Experts of a small language model: 3029 steps.
Below are experts of layer 5 (counted from 0) of a mixture-of-experts language model. Rows are named router (the router's row for the expert), gate (a neuron's input weights, with its number), up (a neuron's input weights, with its number) and show model dimensions 0-95. Each number is 128 + 32 x the weight over its row's rms, rounded and kept within 0 to 255. Numbers have three digits each.
Before each expert's rows: "mostly gets" lists some tokens that are sent to it at least half of the time. This comes from a sample of Wikipedia text that the model never trained on.

# expert 7
mostly gets: " JPL", " came", "|---|---|---|---|---|---|", " moved", " described", " Nominated"
router:109142140055081155139150155091079126187122124159134085112079129141186099081176204151107102149122066160128124149183132106167075126126108150112111152131121096157080121103067177156144131175190099086123117083138128146062064125121142152123146186107147134098116129157113146104138112109160099099
gate0:175132165122126094145138137116132093153106059151125099127068121127168099124169070157060173182112112143160125175081048122102129141076094159112147095146095085090133090134068141139100161143129117154119176130168101159109143124120090081138140142142154160078128071148143092083132123113188128067
up0:176117208126169160155129137034104116155076127123127145131138098155159129126136155084086148146105128128109092119145110092173073067069082151139163132140137094164156161149158097160132141130086078094124116107136052126076118126124101133103150164217140138106122135127151116150090153151125179186

# expert 14
mostly gets: " There", " there", " Succeeded", "2023", "There", "|"
router:169182208119131134151138107112123145180097142090153060125145115174105151166172138066109100076121118167139105173140138112153117144078154120120127180153139094107122174126176127086138177144122168111118196119151071099117145161099172066134125139122110092077131103136193108167155082146089089136
gate0:133121126133149157137153096100128162130127050121131104158114109134151161156179085148114136112069123136121121148119080163092103117142124108151141121125106068117142153128065162088148175101115146062103116163095135143069176131113089103121096181192181167135124028107132094087136165164150110055
up0:143084161142108173160119144069115145139093118070136144128044134168091120142117164130125141086117125150068121107143130106158113135107113145139131091156158104171160194164158090174123176086131118124154097119129068112086163169132087099091152165132104154070134131145236172135065153145121125111

# expert 11
mostly gets: " American", " States", " York", " British", " North", " South"
router:129121066123153132095120075216152157102116111146128150107137090113083179135078117088102113094143078083109081166182119160210127080129127135173114130180129095132107142108112106099110076037130114172137101091131113106114157177110171102108106108150128121119167141187150097174114130125149164131
gate0:130121106144151107176116125173191119125125096091135086148123148104091176105127170129056131156105141158144142185107067139128132110109150095142094141116158093091141076090077225109154144082101162159109134149135109149109169106108118151181132105117175136119159018135129092101128161154146124077
up0:106097172167124128103138085101140118107108124113174149128133120124107167099093096163121093146111118158122121162124045104103072099119059183097100091118136180177212189189126118171146184123144168115148097150127135117096136175146140052086117103156123133091165130143118121170064107101122138144

# expert 5
mostly gets: " comp", " pre", " km", " sp", "%", " cons"
router:067053150209148129102169167116144133139149152130166084096149172146091170135119151167085168147119155109088130092130127163155089105094124060092158169152115159138137157142150122131061140121144155196142211118099130131112117099087082148141143138152170102162121116167087125081132102103078153141
gate0:085133140117134094169160108097142134127094093109116086121140157102136175126166120143104132158114096210121102157105072142155095167132182116166106134155056110107140091146075182108119156125077097121111165098079091143095188094122108116184124134151150159097116051121161046103120147141184139117
up0:080133201104134101129111173055084144134082158132095132099127159211143180117070160132072162121109122155154122090168142163134162064088089145080121145151128095115174136176130111154116134086095116106170138135104122087119099187118095095146138140168087115140165118124133137120096160189174164117

# expert 4
mostly gets: " million", " he", " co", " song", " year", "ospital"
router:118101099148112188134107141145138139112096112179129068169142101187168113103106122143154185079156100091082094169074130110101150088112172075114115122106181098159148164122115090137148121134178097165116138123097120101173120129151176211116153150169085125184163156122092108063106136161090082120
gate0:130201140164137132178146109086149130110077053120148037151125122117129154103130159092118158084118130149161144120108086154087074115126171090114108118152109144129147175121141197082134117063162134147112137176163088149144153118146152135128175143208135163106144076139156149140100172123142056125
up0:134140134134139088175096128110143139163150142129168158114119134179136085162109121146093103139051148149119091129165139090112092056125117206132101106127148147154114068191104052073137126109134134075084086167136102110085164133164136129107096126117125177091173125093108109162103097189158125060

# expert 8
mostly gets: " ±%", "raph", " associ", " dis", "sych", "elevision"
router:185206175164163109116168185093112142156139101151154193156139191146132095126156163135139133131114162128141150116170093110107181100195120111123118055156114137076171104158150111132044121107113160114140116145166107139145090115116107101101142092141129084120116104140101099167109144189078065131
gate0:078103102177122090199124118131145095168092097129125099137091179103125134116153109160098098192134123165163088092148085150069150116152157125126109136150132122102146099156083170122097189161149112150126153164181131149100163119150113111133152131078160246159107098137156118130152167165119178075
up0:138121177166144128165108149058189103121074138163125092179116151180136111087145169154142108121166112117107134096134124123150157069102085111194110124140155111103131220152113105119109152086093127101163094131113059141115113180163086104077164139146131143120115155113162149108087209181148119120

# expert 2
mostly gets: "ions", " States", " area", "ities", "ings", "ians"
router:117173081129117135137100147146168138092182101143095168131168161090061168142128107158201227146133104121088100109145161126119123111126086099160116172125100107126122118148081153131134093158197096098149107215141139127147096112113095143106091105094161150169111159156133127091170157090191152104
gate0:135124123118144114170143158136128148150056162094163064128180199167135101130108118154127143129104100138131120132065090145102115138074104109154127091168095132095100135132064172106144127143105078141146198135137108149064139138143117131168142179172143188126066040141095080114151185120139146132
up0:145078162107177125171115132073104096146163167087121102132120143178133080151195199175093114099095120080089196156138144144153081079115145093087116117123155108116116119149132148128132192119138129148128132153107117140078148192139168111131138066136147090127154132192167110135126152199170153087

# expert 10
mostly gets: " can", " may", " found", " held", " design", "\","
router:120074148079133148089129113117123090141189121159120144102183162082153129113159115148180137103089138105144177107130144098136118177188103114163137194095063121160126131159113157129091076138067143139135154127141157149126068224198123132151120092169132118136194141086117118101104099113110175120
gate0:124176095126157146188180143070143175133097104153099126124111089104142116128149109164130192112086146133121143181108121153151100087094139093140102112138131027103177095115058149120145132152125140110101161090112107150098159110127124159141116124144133133133121010160094107068119143174164128074
up0:159127134133119080163093191089128071134107141109160145149130137201096142134073118174087159129162078107111136118150170139133140129096137222120138151126155141135118207146102068133118170128109121104145138091194055093129139197099186139111120137101138106078188124137125128185120154129127152124

# expert 9
mostly gets: "″", " MPC", " been", "ission", "ollowing", "anche"
router:128120121166098135109132161135210163155125161108113123119179127128124111105118189174126119181135169132203158087063141143109122174149189156137147069098072153123145166101120094100108111118090122151100113133140135102159134088141081171139180114177109179146067110132141101149095178154205141155
gate0:106122116171164069151178102135171132123133110149136146139113113114133124117163135125117088133096134107143105175120082163097104145117161152183079061155101089129096071153037176138103126126093106097114193141121137108059209084128175127116150143150149132094128091109154093105145219133140110134
up0:147085191126154123115116124118094089104119126114136142167121117146121117142176130089102180133121157198105176134162152141121092074123141192161148117180137118081141128138147094167112162069119175100095107128154059129096131171163158072124030109179115119116169158124156185183107146161139120103

# expert 1
mostly gets: ".\"", "|", "\".", "=", "″", "),"
router:089144118115202191129143074109141071142151150124074178088081132115091103134130176126159170174105159105128136177131137185095117147108137114164138077107114176138139150176173126120158152113153178105140100187140074134123097146108171159148112186134131192096162099096094093054152129137129124110
gate0:147134114134136116173164103129197163116123063115152142097086089095094129075167114145175159112129145184133167132092120171133169170137115110171111104102099147141177123126132174130160057155117115127160126149116144110099235110140159160141178145185123148141081059127138120074119156141169169104
up0:163112160072136146161103174052139075097122143136142168123067163175155088114099038134113178150118119141127182078165079097132099119099093127172133081126128122146140113174123107180076124155038113100144125132146054140119187115131153142111106128144150154128113122120166126115125120171128088136

# expert 0
mostly gets: "|---|---|---|---", "He", "Al", "At", "In", " half"
router:133144083121128086176154067161086177117115137155131150131097095152120078149101108136096093070172177153154096077131145045151157103108075167117132103143148135110084102101101089102144150168158105149090106124140118161116200079185109125102161143105144143076124127168120129135096121119044090159
gate0:130185119130162130178154182148197128151117115166120058148090154121148139145132114155117125160139156160133148120058082130149151148106155113158110092101114165132170098093079148153108150130132095122107138147137146136052178079108108201174076150175149132122132037097122080095134079109151131091
up0:176153148114150102175201171078131137147077150078109163104100101129130172173111118190105118095102132217068138077142122146158124072092103194085113113087065105156142150107151136160098149141107128124177166118142086099132139151125128129151104142135119108096081122119163125110068121111096165089

# expert 3
mostly gets: "igned", " Royal", "mier", "ishop", " Arch", "airman"
router:070113141110101068162085172136138105094130080121117092119150105165166145122097122092098150124087155162180145149101170170094139175100171139131144238092129138109092085115114115132173154109090134090119123104149170158101142141078173122146095070102134148149116164127145156087097102053158157162
gate0:115110113169131105195158124136201140156079091133137071102110184200196104123103142134144109148138122146144156184108115167130106133115136102145135111136144127167157086106093215086106138115099137150067137148147108156044177141106141149153096160110142171141090085170147101094172108138157135089
up0:136109128140134167090147112061108141115160138068125158097142103148153156126132161175144140120112090123091173129174125132149138028128110188126087059136157120186121116176102069102113185109105113141133094115144066142087118132121139093120124157168159085107169137070079081157083171133084146134

# expert 15
mostly gets: " The", "The", " A", " Y", " She", " Sh"
router:158059190113141121118104149103088129136131120069128131158094074137162076160102095106168077177174122165107133095135115180176092099094126142152142119088178110155125118104142150153185127153101107165119083103132134118134118100125078093109081108045103144110105154142128165178163176173075174118
gate0:134141086119159120174123150141173140117125095129142082144156116140120170141123163109091176106122128180141147185127097166120086112146154169119124068149118100075108127110041177090154102141137123165143181161100052192114150064149131094165124155154162124067113057126148074145170118133139110101
up0:160128177141142144132139162104075123118093132112103151167102121155103133098127151145125160158099072181177210154122174084144137070105093188165149099126097162097116179164176104116110136141059067126124096132136020117118121087175136107143117111137092180119096116143115114155162113123136141089

# expert 13
mostly gets: "clud", " 186", ".\"", " 190", " 188", " 193"
router:119155074125130139143164099132138112140124170054116115185122131119167165150158079108099079128101110105113105153103071114059110114150121159104099056147147117176190067136077150151121128092104076114161183139077187129131199160151134082126146127133119086097139096131126154128104126133202148124
gate0:149117074181129129239137190093151113166103119098115165118100117114157115114172111098112165141130145140065100147106121140090139159133159078122133136136124110134109082161074193119116158139111116135135160111143108153095157144078113157161128123195139167090126037080102123112110144110205099126
up0:161065155120079119153117177067081150182148162124113128139104112169126160155050164147089131132164132137149131138152124102181141090057104130135137114152157112134080161138148110188117185098149126098168105078160069174070166160165107166089137135097157191105135141135112120146118125166131138079

# expert 6
mostly gets: " T", " R", " P", " cont", " B", " D"
router:156150173152095073125110128107109092083091154143168146119109170090127134100153063143103123177118096145108178125084085120067129176129148204096122106152146147106147111144225134168168190128100097107077115100073182134167149097127080146177105099134135150147131137132159137160168128140110088145
gate0:105106128167120133173123173142193115082135098055149096160135151105120130096168117144133148149075109166130148170085076167133144117146138113146103093148093070072149137167156152078132153095148119090137146119130117166054199151110149163152091161163184134130127079088156060130091137121149085088
up0:101099206119121088197155122087065130085105166096147181074120123171093210154096095160143114155093162109106137138166141085112149107097098167118154136132121120142152136130177120145152168081144080142192073087137074119085102176107159108120127125115101095113136143123124161114081106151158117080

# expert 12
mostly gets: " for", " at", " with", " to", " into", " after"
router:177101118105139115106082133116074094071057087126080146124078121087116151114120087133129094086172118084133140125146131097195192175150089097100129151106148192082098136112083147108112094148105148110153110119153124117149094135137161106117137188118107082175106116069123187172139148105189145082
gate0:120172107133165145148132126091143127148109095102156046149065129154142202108187130159117121138121070174159128153082126181114124121076140157158110114142100107137128133128059134141151136172130077129174204161145115130083167100118150118171114142098144175088135058125159104115116149138193088077
up0:109116172154181141126151154049127174168076122118157154120070153184131113158160159167048110100146175159178122157145175093131131084114086170110142135100106093124093147147135131182080166113123118159165127149125125085141160111131144057131071114178124156107110081124131143100156111150135130057